Below are experts of layer 4 (counted from 0) of a mixture-of-experts language model. Rows are named router (the router's row for the expert), gate (a neuron's input weights, with its number), up (a neuron's input weights, with its number), down (a neuron's output weights, with its number) and show model dimensions 192-287. Each number is 200 + 40 x the weight over its row's rms, rounded and kept within 0 to 999.
Before each expert's rows: a language model's description of what the expert responds to. This comes from a sample of Wikipedia text that the model never trained on.

# expert 15
Verbs and census tables. Table pipes between numeric cells, census words like White, and verbs or prepositions after a subject, such as had, with, covers.
router,212,189,133,174,132,213,216,171,154,221,160,234,208,187,234,234,183,145,200,230,286,172,238,174,133,215,194,174,234,283,248,205,144,166,225,157,214,221,139,227,143,232,136,260,211,145,197,120,232,225,188,221,217,213,238,168,223,244,238,244,204,204,171,203,219,165,143,205,161,157,178,216,298,207,256,161,257,183,261,204,155,276,193,201,118,210,176,242,212,234,214,189,221,246,257,175
gate0,174,255,186,173,189,178,181,176,170,216,189,175,134,248,237,257,157,231,209,241,248,159,203,232,130,163,217,268,272,207,224,260,177,209,223,236,189,220,174,216,197,155,158,253,205,134,203,139,179,276,222,258,261,256,260,164,148,204,203,238,195,199,142,125,246,247,283,200,200,222,168,159,251,183,215,222,201,227,196,240,101,248,149,137,175,117,190,251,161,144,175,196,196,282,184,197
up0,203,140,217,210,196,173,174,172,184,167,177,215,209,162,183,121,240,149,153,170,115,178,235,187,248,233,212,124,101,162,153,176,252,189,224,192,233,214,274,204,226,220,246,242,171,220,258,218,170,164,181,181,191,142,132,238,256,147,197,173,187,195,273,257,218,199,113,233,185,155,128,279,210,196,214,144,178,149,262,52,251,157,256,220,267,238,213,138,254,256,184,225,177,168,194,201
down0,231,191,202,135,247,196,193,216,197,153,256,220,157,182,228,251,217,188,251,217,194,211,200,190,163,229,213,221,299,199,210,218,134,181,215,190,248,238,165,291,159,171,161,281,269,288,177,207,233,200,138,212,177,188,141,201,244,208,228,177,178,222,163,242,200,265,171,263,174,178,195,159,193,194,170,311,180,198,170,217,208,250,198,169,210,161,231,195,325,269,288,228,230,203,214,154
gate1,216,214,207,234,238,234,182,209,266,187,192,171,159,261,152,203,241,191,217,147,221,182,227,207,207,206,187,132,195,175,247,215,214,165,166,261,158,184,242,257,235,268,209,289,191,182,241,204,220,254,207,200,189,131,246,124,135,171,246,193,177,192,230,253,241,120,206,205,205,225,176,195,204,169,226,182,167,258,218,212,187,204,201,278,133,235,231,204,186,197,281,219,263,150,208,227
up1,243,133,206,199,176,265,201,162,257,115,168,187,171,149,210,187,184,93,221,232,212,193,192,185,149,239,222,177,224,239,184,209,223,223,214,184,221,149,241,230,252,263,217,215,174,185,280,213,220,196,192,171,188,176,231,209,193,146,144,269,228,264,231,239,235,234,189,188,227,240,168,195,190,214,188,258,206,173,161,206,237,182,217,229,252,176,161,241,235,211,166,216,241,197,213,202
down1,204,167,205,195,216,170,210,232,181,193,265,182,224,241,194,219,229,240,224,192,156,207,243,229,241,137,177,207,139,237,218,182,146,194,160,208,229,213,204,245,177,183,196,162,175,188,198,200,224,219,232,123,242,252,160,230,181,178,227,228,204,155,153,155,236,108,190,115,236,223,158,188,228,187,239,200,188,140,164,152,212,194,232,181,261,276,256,215,245,135,142,124,183,212,278,213
gate2,166,176,141,223,197,218,244,217,210,206,198,206,204,185,215,229,229,191,171,165,147,196,158,196,157,185,207,195,196,193,271,239,224,223,140,221,129,149,173,245,239,172,112,213,226,105,245,143,219,234,194,170,199,200,256,136,209,168,190,235,154,224,163,222,182,168,196,267,185,225,209,209,193,159,155,191,191,189,204,231,236,208,174,167,256,180,231,174,200,246,197,262,194,177,280,222
up2,205,191,201,234,198,175,230,172,221,212,177,194,182,188,191,153,275,265,191,223,199,179,231,175,170,201,173,192,208,219,210,209,158,197,133,248,164,250,186,180,192,189,226,229,253,150,272,158,245,178,134,168,299,110,176,210,166,174,217,251,201,212,247,229,130,184,210,186,215,200,215,248,215,244,247,200,213,169,167,199,187,195,238,188,182,270,274,152,217,184,184,252,195,192,204,236
down2,209,184,216,167,205,276,221,141,214,181,203,213,124,148,245,236,110,151,279,135,263,237,232,210,211,217,239,207,203,244,186,161,215,153,201,198,170,241,214,202,177,145,244,225,194,131,169,157,261,186,210,212,140,149,193,199,132,147,138,241,153,218,170,225,193,159,184,194,257,224,251,233,174,234,168,189,221,172,191,290,179,268,173,225,190,293,257,224,139,138,140,268,167,207,209,209
gate3,265,182,229,213,232,263,170,137,266,188,171,162,179,110,285,196,200,262,155,147,309,184,189,164,195,253,157,182,219,165,229,183,124,236,191,102,141,172,246,150,233,169,196,175,202,126,164,233,213,212,208,213,254,237,181,203,208,216,156,184,187,193,183,202,170,202,156,224,183,268,203,237,292,184,178,250,140,255,207,221,218,211,228,151,208,261,189,185,212,198,208,223,229,174,168,138
up3,282,200,174,157,215,190,212,147,185,172,227,170,162,150,241,229,186,274,206,172,323,167,177,263,211,199,163,196,223,191,184,183,227,222,175,121,241,161,183,214,149,251,197,240,231,238,215,243,220,157,132,260,185,198,236,210,220,222,189,204,161,213,165,253,147,220,205,174,179,216,230,172,228,227,208,168,119,203,245,190,188,132,190,191,182,220,212,175,225,232,164,231,268,227,257,199
down3,197,172,175,189,191,187,115,229,201,179,259,202,193,158,120,219,161,284,155,169,163,191,181,136,103,112,272,197,236,204,205,205,132,102,246,192,232,183,239,183,294,226,160,219,202,164,206,188,169,211,207,246,204,192,255,167,230,256,217,167,210,236,182,216,232,151,202,158,164,178,275,251,144,116,171,156,205,212,169,204,226,164,207,245,245,227,226,201,173,200,181,153,206,232,180,162
gate4,251,186,148,169,220,169,204,163,210,233,176,223,269,232,148,183,193,200,202,180,147,101,220,208,256,233,180,284,251,210,305,210,162,202,164,177,212,259,118,127,228,233,137,157,205,213,212,166,213,143,147,250,255,243,205,190,210,217,190,226,238,210,206,227,204,218,152,257,231,180,198,173,174,203,293,163,173,218,190,179,178,275,167,180,232,235,203,297,168,191,163,174,223,206,208,187
up4,186,198,202,219,187,166,182,243,196,216,164,272,203,160,178,205,219,242,208,228,271,258,89,200,240,190,254,177,192,164,142,224,158,269,218,194,157,194,280,220,240,183,213,157,198,107,248,190,202,169,128,208,196,229,192,201,178,212,266,168,182,269,187,215,113,215,161,186,230,169,154,207,156,219,123,237,216,156,161,315,189,165,248,249,229,162,190,119,219,172,189,212,254,154,198,184
down4,141,203,219,281,269,198,225,253,206,228,191,207,189,158,205,208,228,181,201,177,255,205,205,210,196,177,180,293,212,145,105,205,244,208,243,229,204,252,223,243,151,221,270,237,214,196,214,225,213,296,174,228,214,217,170,126,251,234,181,187,195,206,181,184,231,160,225,146,156,264,148,237,186,168,182,182,173,187,172,227,174,210,200,242,207,188,255,248,180,220,180,178,165,213,209,231
gate5,214,129,240,223,193,246,223,274,156,156,214,199,149,222,202,123,268,145,293,240,293,153,228,227,197,137,149,189,159,227,213,217,164,187,298,184,237,191,237,153,227,185,147,211,209,243,229,117,162,217,178,174,254,142,253,210,250,220,253,160,220,216,164,121,235,227,182,237,173,220,202,205,219,211,219,171,259,157,241,230,233,234,259,287,223,116,235,180,210,132,190,205,155,232,225,151
up5,144,174,179,152,308,225,235,138,144,220,226,209,157,214,226,193,150,215,160,173,199,206,191,209,234,201,227,199,191,215,202,197,196,203,213,227,238,99,177,165,230,158,248,189,186,176,133,169,171,232,181,231,208,232,205,314,202,142,245,131,183,206,213,158,231,153,216,170,286,204,178,171,161,205,148,242,201,212,201,199,195,219,184,223,318,167,127,164,326,184,241,177,216,173,212,184
down5,160,177,238,192,149,236,110,198,215,249,189,161,160,161,177,196,179,174,162,197,223,232,217,213,190,270,185,258,340,192,239,196,160,267,234,208,170,219,243,230,193,222,228,231,196,253,212,237,143,223,196,229,153,179,184,226,260,216,196,239,194,168,155,204,189,196,209,288,207,156,237,199,164,234,224,257,208,201,261,148,140,155,243,209,284,150,159,214,213,174,180,185,172,199,255,220
gate6,178,171,207,257,218,204,225,204,169,202,213,205,275,182,212,190,165,231,204,173,287,235,124,231,224,245,215,147,225,164,182,146,225,194,149,186,260,211,227,165,161,184,180,180,203,172,206,198,157,142,266,162,233,187,243,235,241,167,223,209,230,263,196,177,184,168,173,224,292,185,170,283,196,138,184,227,196,181,294,187,216,221,178,225,222,173,185,274,178,77,166,223,129,184,211,165
up6,160,228,223,194,240,204,157,211,240,192,149,140,264,191,192,197,201,166,198,137,227,234,255,233,258,193,168,193,153,214,160,189,169,221,223,171,201,183,217,199,217,220,290,228,169,159,176,211,232,188,270,153,182,146,183,219,237,232,232,184,168,184,203,178,138,236,248,248,167,264,156,243,219,220,184,210,218,274,149,155,300,145,260,160,217,190,239,194,223,165,178,212,198,148,195,209
down6,166,186,242,172,216,200,215,159,278,167,176,154,181,266,222,230,171,262,206,115,114,274,240,219,191,103,175,322,174,179,235,208,175,195,144,220,283,259,213,259,173,261,196,111,272,197,244,177,234,215,188,181,243,182,191,240,220,175,157,198,203,222,193,178,223,239,185,195,253,228,184,268,179,162,209,226,225,181,259,231,189,242,181,146,182,162,190,207,176,171,222,206,204,145,217,196
gate7,311,181,162,208,203,186,148,131,234,159,170,142,215,273,230,195,243,156,194,205,197,184,141,114,221,193,190,121,227,218,209,147,207,210,229,193,187,215,134,277,176,162,223,167,210,164,161,173,220,221,232,259,155,185,218,159,145,155,155,172,239,155,266,246,87,248,165,175,236,173,158,164,231,202,187,241,225,245,248,132,179,290,202,195,153,229,253,202,156,228,195,171,131,158,140,256
up7,167,214,208,158,205,180,144,169,179,181,187,131,212,219,201,213,125,172,254,209,201,238,247,173,179,227,169,253,262,214,208,96,141,167,186,235,176,271,221,219,167,198,246,147,126,218,188,204,217,129,211,277,213,192,195,247,181,210,184,169,151,210,229,219,202,228,225,183,185,205,168,202,211,214,219,181,163,254,289,202,275,203,214,208,205,264,173,163,172,183,167,128,206,210,220,190
down7,165,206,224,231,168,211,236,152,238,164,296,207,130,177,232,178,190,131,182,210,202,159,185,177,72,231,194,182,230,249,182,192,263,196,246,253,168,208,211,269,206,237,123,196,229,200,138,87,174,205,206,162,238,250,144,176,199,149,170,225,192,172,150,142,171,189,137,197,196,166,244,149,192,184,241,251,226,201,175,180,183,187,209,238,197,131,232,229,153,220,207,215,167,201,157,150
gate8,131,171,171,212,237,181,172,149,220,152,261,164,231,192,178,149,223,181,133,151,156,269,237,97,207,245,211,216,227,271,199,207,178,184,228,150,179,179,208,244,262,273,241,196,169,188,250,249,207,184,213,196,201,209,262,235,226,195,225,205,265,140,171,231,202,184,125,255,179,189,181,208,173,194,181,227,153,303,188,173,201,229,184,247,177,282,89,241,234,205,247,231,158,171,197,181
up8,208,258,183,233,159,228,128,214,220,214,141,260,150,208,255,180,199,143,268,258,181,255,177,182,197,123,173,224,155,203,204,208,202,262,176,225,128,243,242,226,221,150,141,182,227,216,204,291,191,230,195,211,232,217,202,152,165,251,173,236,245,248,271,213,135,223,162,166,236,138,211,192,220,227,143,226,242,138,186,175,160,183,196,122,246,219,234,228,248,222,197,207,259,246,153,241
down8,158,214,188,185,259,217,162,160,230,198,225,213,181,202,187,120,147,183,187,134,253,170,183,171,183,214,222,179,264,281,179,195,242,213,223,259,261,144,224,265,167,251,198,275,206,242,203,234,178,153,185,133,268,240,160,232,117,171,208,251,287,246,182,263,173,138,224,219,226,227,203,197,160,245,174,249,273,230,169,198,205,240,274,190,276,200,208,192,267,179,239,187,198,200,218,203
gate9,212,183,235,202,197,142,225,129,132,182,192,206,205,257,184,296,150,273,253,215,185,162,219,120,244,196,221,152,209,223,209,174,151,234,171,186,197,175,175,184,245,211,130,149,260,267,197,205,216,169,137,161,202,211,219,222,205,196,186,198,226,277,143,164,194,201,120,132,248,171,205,178,233,260,224,206,276,163,248,161,223,165,241,183,167,346,186,210,249,181,257,194,240,186,257,308
up9,216,201,189,150,194,198,262,276,181,200,194,299,167,168,264,204,184,184,228,195,273,215,252,173,198,145,169,230,238,203,133,234,157,226,276,197,180,214,182,176,163,194,216,190,171,176,196,226,154,206,221,215,159,230,201,263,219,234,180,218,167,229,278,205,192,239,192,219,142,211,186,136,108,182,176,213,163,268,165,177,232,222,162,212,131,159,172,248,168,188,166,221,266,177,226,192
down9,165,190,238,252,224,182,170,205,228,180,195,165,179,197,144,226,152,204,245,203,216,236,208,291,95,213,212,148,169,139,185,131,197,267,188,188,206,173,110,247,236,210,262,192,187,183,197,197,168,166,171,232,214,173,209,194,244,150,193,219,202,214,199,227,175,228,212,118,168,223,175,274,122,218,230,205,161,173,188,190,246,225,196,193,231,180,179,244,168,249,164,244,203,246,220,311
gate10,205,215,258,220,78,202,203,169,181,244,213,221,264,214,156,174,207,169,238,249,229,197,183,225,262,249,197,174,166,171,169,226,193,139,203,124,156,237,190,225,197,190,152,253,191,186,182,214,236,188,171,193,108,132,152,231,244,201,237,228,128,213,146,236,253,214,210,208,186,197,183,135,219,169,214,278,206,258,238,161,172,226,217,186,159,183,116,146,155,202,220,131,229,195,173,161
up10,146,229,101,166,283,208,247,197,194,142,216,125,155,190,174,195,203,172,148,189,270,201,151,193,273,204,156,191,276,271,181,168,166,185,239,179,214,190,199,211,209,232,230,229,157,194,200,211,222,201,271,177,183,216,193,166,261,111,205,217,240,269,244,249,182,227,185,239,197,260,125,185,205,134,211,165,214,255,240,214,222,248,190,268,166,226,259,236,218,227,261,141,228,245,243,196
down10,244,182,222,210,253,186,192,244,190,214,154,219,158,144,196,187,202,154,247,243,295,139,200,170,202,152,199,181,198,220,126,206,224,181,211,266,177,209,188,226,219,214,206,239,164,215,189,153,223,167,170,229,151,244,244,211,219,201,207,278,231,158,204,144,173,146,206,193,227,171,166,178,193,166,223,250,228,172,235,151,215,143,217,175,148,212,199,209,263,211,157,216,169,297,244,144
gate11,245,187,226,174,197,206,226,194,202,198,165,208,161,212,252,166,211,196,163,135,142,147,204,217,176,173,199,188,189,229,116,214,219,178,208,206,304,197,193,173,185,226,123,141,173,256,134,205,180,208,261,196,71,163,146,272,244,237,254,250,199,227,237,207,221,162,245,130,145,191,171,218,111,192,239,191,222,179,181,197,181,154,282,173,134,217,221,228,168,171,255,233,156,125,157,220
up11,231,131,147,264,205,221,215,216,191,216,211,158,169,194,179,292,140,239,184,170,238,131,223,179,223,174,194,171,168,209,201,171,151,159,124,156,271,183,199,212,151,205,183,185,172,191,141,154,148,237,193,134,225,205,184,228,249,134,231,218,142,233,122,160,145,218,225,151,210,164,150,231,172,196,188,250,221,216,262,209,197,124,142,180,193,122,191,180,193,203,189,247,137,186,135,190
down11,244,224,216,207,163,275,185,217,199,171,296,287,142,182,131,242,242,112,146,205,223,239,168,269,182,123,269,214,225,199,196,282,217,138,199,209,206,181,233,141,117,209,196,121,239,270,188,141,210,211,181,180,202,185,178,223,260,381,181,115,229,185,181,241,172,215,202,186,270,260,202,202,233,189,208,202,179,238,144,214,130,219,191,195,179,179,201,166,209,302,169,159,176,219,236,194
gate12,249,171,221,291,312,198,254,247,241,183,158,195,204,257,246,280,199,224,194,164,240,161,204,208,182,244,226,163,210,166,253,125,208,204,270,163,191,167,135,289,185,218,170,173,160,196,204,168,147,210,182,198,164,214,123,224,167,210,146,225,246,184,211,198,227,188,234,106,166,200,217,215,256,199,155,197,158,251,198,219,158,251,201,134,149,205,181,236,240,163,251,172,207,204,130,208
up12,244,138,243,298,170,163,168,196,232,228,231,161,229,256,232,308,185,192,227,239,239,185,196,161,166,208,222,181,180,167,212,136,169,217,235,208,190,145,192,224,260,209,156,194,189,150,140,253,159,183,242,202,172,286,153,209,173,151,165,233,216,205,247,154,220,200,239,204,196,246,164,157,245,173,158,217,129,247,181,168,127,234,236,92,145,175,203,227,193,155,248,185,184,220,132,174
down12,177,217,128,233,162,214,243,219,157,156,159,219,266,170,199,186,232,190,202,110,220,201,229,157,215,197,175,203,209,245,195,164,239,250,168,203,194,178,155,123,195,174,143,224,232,207,158,151,268,195,211,199,164,141,184,220,236,240,211,163,145,160,152,185,197,244,224,176,207,236,321,198,128,186,246,153,184,157,211,215,243,232,117,288,134,173,165,179,118,158,233,154,157,217,218,125
gate13,229,197,248,209,157,237,229,218,157,227,232,222,281,156,244,234,190,184,227,218,206,147,169,122,125,247,185,178,220,251,185,165,234,228,202,216,182,142,242,158,221,312,195,216,207,241,149,260,143,236,167,264,273,242,172,221,208,223,206,193,135,176,179,197,175,134,148,225,202,222,196,156,173,251,190,184,135,179,258,171,205,195,169,179,297,225,136,243,148,178,195,208,138,267,221,193
up13,252,236,210,297,219,251,211,199,172,198,169,190,222,237,161,252,156,229,211,159,196,176,264,264,209,258,195,259,242,231,226,175,230,203,157,239,248,205,239,218,140,220,187,173,265,215,237,189,252,221,254,208,193,182,236,175,216,181,273,124,107,222,170,226,191,227,252,214,237,243,210,232,210,227,135,202,213,207,149,180,177,217,199,242,227,154,189,188,197,149,255,237,161,230,247,176
down13,181,232,209,186,222,162,192,169,245,194,174,296,173,241,167,213,221,204,198,132,153,195,156,241,162,195,277,179,171,327,260,153,172,271,170,214,231,253,207,227,177,222,155,232,198,227,175,160,225,155,208,206,205,181,246,138,219,236,209,254,168,196,155,189,167,151,160,268,190,152,191,197,191,235,200,258,171,229,132,236,252,224,187,154,152,219,208,187,187,212,184,206,252,211,236,145
gate14,223,177,215,191,189,222,247,166,197,204,234,161,266,159,183,200,106,239,211,208,144,168,192,200,197,214,168,260,217,278,147,204,167,202,250,308,190,175,173,188,198,168,134,186,194,154,200,216,192,192,181,216,234,199,246,149,194,189,211,237,141,254,198,176,201,248,195,102,206,202,174,209,161,244,201,259,202,220,273,193,187,171,146,186,285,322,213,201,268,215,207,198,263,183,282,173
up14,176,195,199,172,145,286,121,205,193,185,187,246,199,195,151,188,283,170,253,203,136,169,170,194,205,156,186,214,179,166,185,188,156,237,210,160,192,297,173,198,229,188,251,173,165,230,271,170,201,173,185,158,196,190,130,166,143,237,182,189,230,120,183,220,217,208,180,192,140,177,162,182,228,187,225,167,218,212,239,145,222,149,209,162,215,136,218,134,245,242,273,220,164,246,167,90
down14,174,153,145,144,208,261,212,241,158,164,234,218,146,109,263,198,152,236,163,196,177,220,186,193,157,208,241,220,240,173,225,184,233,175,207,157,217,192,135,202,212,220,250,258,186,176,314,193,167,114,194,157,188,225,172,223,242,218,218,180,208,238,191,286,177,139,198,191,120,148,118,175,162,192,257,234,200,174,176,240,152,225,210,186,261,137,162,188,150,213,172,209,213,153,240,237
gate15,200,188,214,162,163,128,266,271,194,193,171,226,136,218,188,199,212,177,203,206,243,202,197,196,112,241,194,306,213,260,210,164,229,177,256,181,283,291,216,228,220,235,155,182,107,187,232,212,189,175,149,181,123,190,184,150,206,220,181,203,216,173,163,263,234,203,162,270,113,234,224,235,202,193,324,205,199,283,263,198,213,240,208,184,277,315,229,205,171,185,201,237,229,282,254,159
up15,140,139,145,227,155,187,155,187,205,188,285,99,226,242,178,230,191,122,162,178,254,202,223,264,200,144,198,154,210,135,209,252,222,241,211,182,161,192,185,221,217,152,293,259,240,145,174,119,227,250,226,181,309,214,234,248,158,192,208,182,210,166,181,113,177,89,234,203,209,212,155,197,175,198,121,161,152,88,183,157,214,125,190,238,125,141,205,171,200,219,239,174,177,226,208,228
down15,217,174,182,202,260,162,252,142,191,202,226,228,158,182,164,219,171,190,242,248,217,231,180,166,182,158,225,183,129,190,237,185,199,174,93,203,168,270,204,203,216,238,178,248,145,193,167,239,227,261,218,185,159,252,204,174,284,179,220,191,218,225,174,136,201,225,109,170,185,186,173,193,226,178,185,219,197,291,232,196,199,163,223,168,254,154,246,201,282,260,274,220,223,192,145,129
gate16,207,206,238,179,227,154,188,210,275,290,193,130,183,160,205,225,167,145,162,204,179,230,194,121,221,225,207,187,267,224,219,181,211,169,228,133,268,297,175,195,214,214,174,198,193,176,174,209,183,164,219,208,209,262,145,239,246,181,174,198,174,213,173,246,245,180,176,173,169,208,178,199,238,171,168,204,161,138,280,201,206,231,186,174,176,192,255,225,138,298,243,226,226,197,232,234
up16,198,146,206,217,204,228,291,137,191,263,192,187,212,193,205,211,189,201,247,209,179,166,194,148,163,201,248,207,180,295,219,160,205,181,253,198,282,188,196,198,169,177,180,205,195,149,149,156,225,236,215,196,271,212,194,203,232,274,219,222,252,201,186,216,154,224,199,198,159,151,177,166,190,175,221,153,160,237,224,140,246,188,187,173,191,175,165,198,112,221,207,177,229,255,193,209
down16,179,187,178,181,203,93,228,236,221,266,192,102,215,226,238,135,141,195,221,206,196,160,256,141,200,209,141,231,188,172,222,147,152,285,188,184,186,173,117,129,168,187,178,196,184,283,172,176,207,139,220,144,187,217,221,171,147,188,144,126,195,207,152,198,129,167,199,272,220,122,239,187,215,158,257,203,242,207,180,174,174,220,136,224,201,201,182,282,210,158,135,154,156,232,271,207
gate17,202,185,183,156,288,252,244,172,210,200,172,189,179,267,236,215,150,178,153,216,237,240,282,229,128,210,205,167,174,217,225,193,187,154,166,181,229,242,103,200,198,143,188,332,172,254,179,206,199,207,144,216,258,203,213,215,199,204,249,251,188,232,195,191,174,171,145,248,178,187,187,194,247,250,115,216,126,220,209,151,204,219,177,141,207,215,239,127,237,177,241,177,265,246,180,260
up17,199,209,193,253,206,207,187,219,268,143,229,184,267,177,194,216,193,210,132,197,154,143,167,176,229,205,208,164,167,214,139,154,228,198,210,256,222,172,280,187,194,317,159,150,180,231,190,218,186,211,229,160,177,177,222,200,203,219,175,158,225,166,159,155,168,157,261,132,213,249,230,195,170,130,246,156,242,139,137,265,134,123,209,184,231,133,210,213,190,225,122,209,152,149,196,146
down17,195,169,182,263,187,190,176,202,169,178,237,186,244,251,156,291,176,188,236,239,188,300,220,173,277,285,174,220,208,207,222,188,221,208,135,241,242,229,193,133,186,264,229,152,146,212,138,234,172,221,225,174,177,219,194,134,139,190,193,234,227,231,155,138,167,98,215,225,127,307,239,215,202,225,141,172,259,192,202,162,204,193,203,147,144,163,162,207,219,268,196,277,134,192,249,166
gate18,152,175,244,198,209,207,272,191,170,196,261,163,132,287,134,165,231,153,192,228,146,226,231,306,184,285,218,160,170,227,250,269,187,183,188,185,166,240,208,211,161,190,155,289,237,188,166,151,197,231,224,157,236,182,174,220,197,205,215,270,244,211,231,160,229,215,155,176,179,193,173,182,213,201,147,255,237,241,243,228,199,167,124,196,222,198,215,199,206,215,236,222,246,203,217,231
up18,234,224,187,201,190,195,132,208,220,245,196,185,253,166,189,185,217,173,213,156,197,188,178,212,252,88,131,293,244,137,191,150,285,217,220,220,185,207,125,202,184,239,277,148,168,182,186,225,211,223,230,231,212,282,240,217,276,200,225,183,205,178,179,188,157,231,240,197,225,207,230,280,219,202,269,214,182,105,196,150,201,266,245,220,147,212,208,168,178,200,183,157,167,211,211,197
down18,232,295,257,224,175,229,181,118,132,165,237,244,223,260,281,242,83,232,166,138,201,201,161,140,239,204,172,190,205,150,190,222,190,172,206,173,147,176,188,250,210,210,244,214,186,211,259,217,208,199,199,240,142,185,188,161,202,145,234,178,176,206,168,161,192,126,233,157,178,211,172,166,208,142,200,165,164,152,161,178,158,297,159,113,176,226,138,180,281,179,215,234,213,191,113,236
gate19,280,221,230,202,164,221,224,247,175,160,206,170,173,141,203,185,234,223,189,138,173,214,195,194,207,208,128,279,209,170,172,252,226,133,142,277,163,216,236,203,157,224,241,251,264,176,184,242,255,293,187,172,174,204,214,172,120,188,190,177,231,201,188,226,168,219,161,167,245,179,167,228,208,233,162,266,139,223,169,194,147,176,238,216,226,186,184,220,224,191,163,261,175,164,181,244
up19,182,248,275,155,224,171,202,147,205,220,233,166,190,228,263,230,159,258,167,202,190,171,111,209,196,217,106,265,255,122,188,192,258,228,171,267,177,181,231,206,247,200,279,215,147,198,126,262,232,179,174,174,265,303,171,151,107,260,218,151,228,195,195,182,162,135,165,80,214,150,176,146,152,174,155,190,145,264,165,189,258,137,228,171,189,178,200,203,170,214,141,136,174,130,198,273
down19,263,185,203,187,166,166,237,181,221,151,166,168,140,178,157,192,225,259,170,217,142,248,232,248,195,237,210,229,178,211,242,190,188,195,162,244,202,178,215,197,140,214,238,250,185,247,136,139,226,228,147,179,217,194,151,184,248,206,216,218,226,213,218,248,189,198,167,133,167,216,178,182,242,247,228,193,165,277,202,132,172,225,194,172,203,192,186,257,178,198,183,221,249,187,259,237
gate20,211,215,166,213,298,161,209,135,167,222,165,138,231,226,265,211,147,167,149,225,177,275,236,164,244,249,206,215,226,215,147,234,209,162,256,206,198,229,182,228,75,256,288,156,230,201,255,238,223,202,195,214,116,201,239,154,204,166,157,229,165,228,241,182,187,167,220,270,158,165,111,266,226,210,202,195,245,54,202,199,225,219,202,215,134,151,167,196,190,251,182,145,154,233,168,178
up20,195,134,213,154,140,208,190,270,129,222,143,209,149,243,157,250,252,234,200,207,233,174,242,201,201,140,207,241,181,140,148,180,279,203,240,270,200,226,149,167,217,170,100,142,248,209,201,191,179,256,176,163,156,161,170,215,155,229,142,201,219,223,179,208,151,209,222,246,213,224,265,179,284,206,186,205,192,298,114,154,227,187,307,243,243,174,236,113,198,196,150,283,204,217,136,137
down20,157,216,169,180,202,196,208,226,235,244,286,200,195,151,197,205,205,189,158,232,105,201,237,204,129,166,244,145,199,140,233,208,179,191,170,194,255,194,110,218,234,182,104,203,167,181,233,146,196,211,175,240,224,229,292,231,190,251,207,235,166,160,131,282,238,162,241,233,188,176,238,240,141,179,154,233,123,243,202,177,241,235,241,211,172,154,283,164,197,193,197,170,245,214,180,205
gate21,165,214,151,247,243,165,147,200,195,250,189,162,191,137,181,229,153,213,260,150,256,172,211,209,225,192,107,204,278,193,227,181,269,175,234,101,196,165,195,297,169,148,168,220,239,164,225,192,236,97,159,239,234,180,227,263,251,181,199,77,234,200,233,207,181,189,177,288,328,114,197,206,209,158,210,201,184,185,255,113,197,222,206,134,193,170,182,155,147,173,143,153,197,254,265,227
up21,213,155,263,214,181,201,215,226,217,159,210,268,271,233,195,212,270,268,247,214,178,248,184,204,224,194,205,273,213,162,69,203,155,245,165,211,158,150,153,193,195,156,148,183,193,220,123,192,210,191,217,157,218,186,181,164,199,282,225,279,190,154,110,239,164,140,184,229,189,208,252,169,195,195,184,167,237,235,224,158,179,180,208,241,127,227,229,284,207,224,199,214,182,209,64,198
down21,236,246,164,189,186,196,162,237,277,238,217,242,197,176,139,156,221,332,180,183,126,181,164,253,194,160,230,182,235,250,189,180,218,137,291,210,220,238,202,157,240,179,227,194,219,181,244,240,238,160,163,168,197,169,188,193,260,206,201,238,251,212,146,181,257,134,294,274,218,198,254,150,211,186,217,233,265,181,231,222,178,212,219,228,192,216,230,198,200,229,209,145,212,220,201,200
gate22,219,180,226,212,192,225,217,216,173,194,165,197,154,195,228,280,259,146,134,249,191,211,234,199,153,239,205,228,206,221,235,223,125,185,278,150,224,227,195,170,182,170,190,106,219,187,159,140,217,207,230,90,250,263,205,171,157,177,177,222,190,179,176,242,229,298,155,213,203,213,190,133,249,166,258,307,298,223,168,240,212,176,223,260,184,180,177,176,177,240,230,128,239,205,210,189
up22,223,181,224,194,150,264,169,176,162,239,174,150,159,202,176,289,214,224,145,225,191,238,188,222,163,233,211,223,278,231,228,250,155,143,180,219,180,207,206,227,137,223,220,138,180,173,159,156,248,144,194,139,237,219,195,178,182,222,158,266,179,216,207,201,209,190,227,151,172,222,207,142,265,212,195,227,219,190,178,211,157,263,212,191,226,215,184,173,201,201,216,190,166,216,309,237
down22,193,201,169,151,226,261,140,215,282,175,205,228,181,187,190,127,141,234,272,207,204,93,149,171,281,133,199,259,175,222,188,122,245,223,196,198,242,168,257,213,204,210,153,193,199,226,138,163,260,199,218,219,262,159,128,190,248,258,159,186,208,254,184,205,158,169,191,224,196,271,195,163,277,190,229,207,195,187,197,196,199,140,247,205,184,200,227,172,144,234,225,232,208,124,257,187
gate23,186,110,229,140,240,167,230,144,189,205,225,250,166,209,107,229,192,204,118,181,149,215,272,216,229,188,168,195,210,267,197,120,173,99,134,181,166,250,224,221,193,250,237,253,185,246,209,161,229,211,154,286,295,212,247,255,186,205,172,228,240,178,184,248,219,265,203,183,157,200,183,221,215,207,258,213,144,169,243,204,206,189,147,197,142,196,195,216,175,183,210,230,190,175,185,233
up23,210,143,171,156,185,174,267,216,176,129,275,213,222,248,148,251,185,207,220,192,167,224,235,211,185,200,221,135,175,211,231,171,200,169,140,186,183,141,236,220,174,223,188,198,200,197,137,198,154,244,150,154,296,202,169,305,137,196,204,197,280,231,195,184,146,187,156,228,249,153,127,224,237,216,206,176,212,189,206,145,127,201,175,210,209,236,136,201,152,211,217,237,203,167,223,237
down23,182,195,157,248,202,206,252,184,232,212,125,186,215,249,246,267,233,230,256,210,213,211,186,260,221,185,241,213,214,242,263,266,150,226,211,232,180,211,154,194,125,213,242,165,217,201,132,171,157,224,214,162,152,266,129,156,248,219,234,216,220,266,220,183,171,137,159,246,209,311,194,202,181,198,221,233,139,220,218,213,215,194,227,208,171,215,224,227,115,178,252,173,175,192,248,162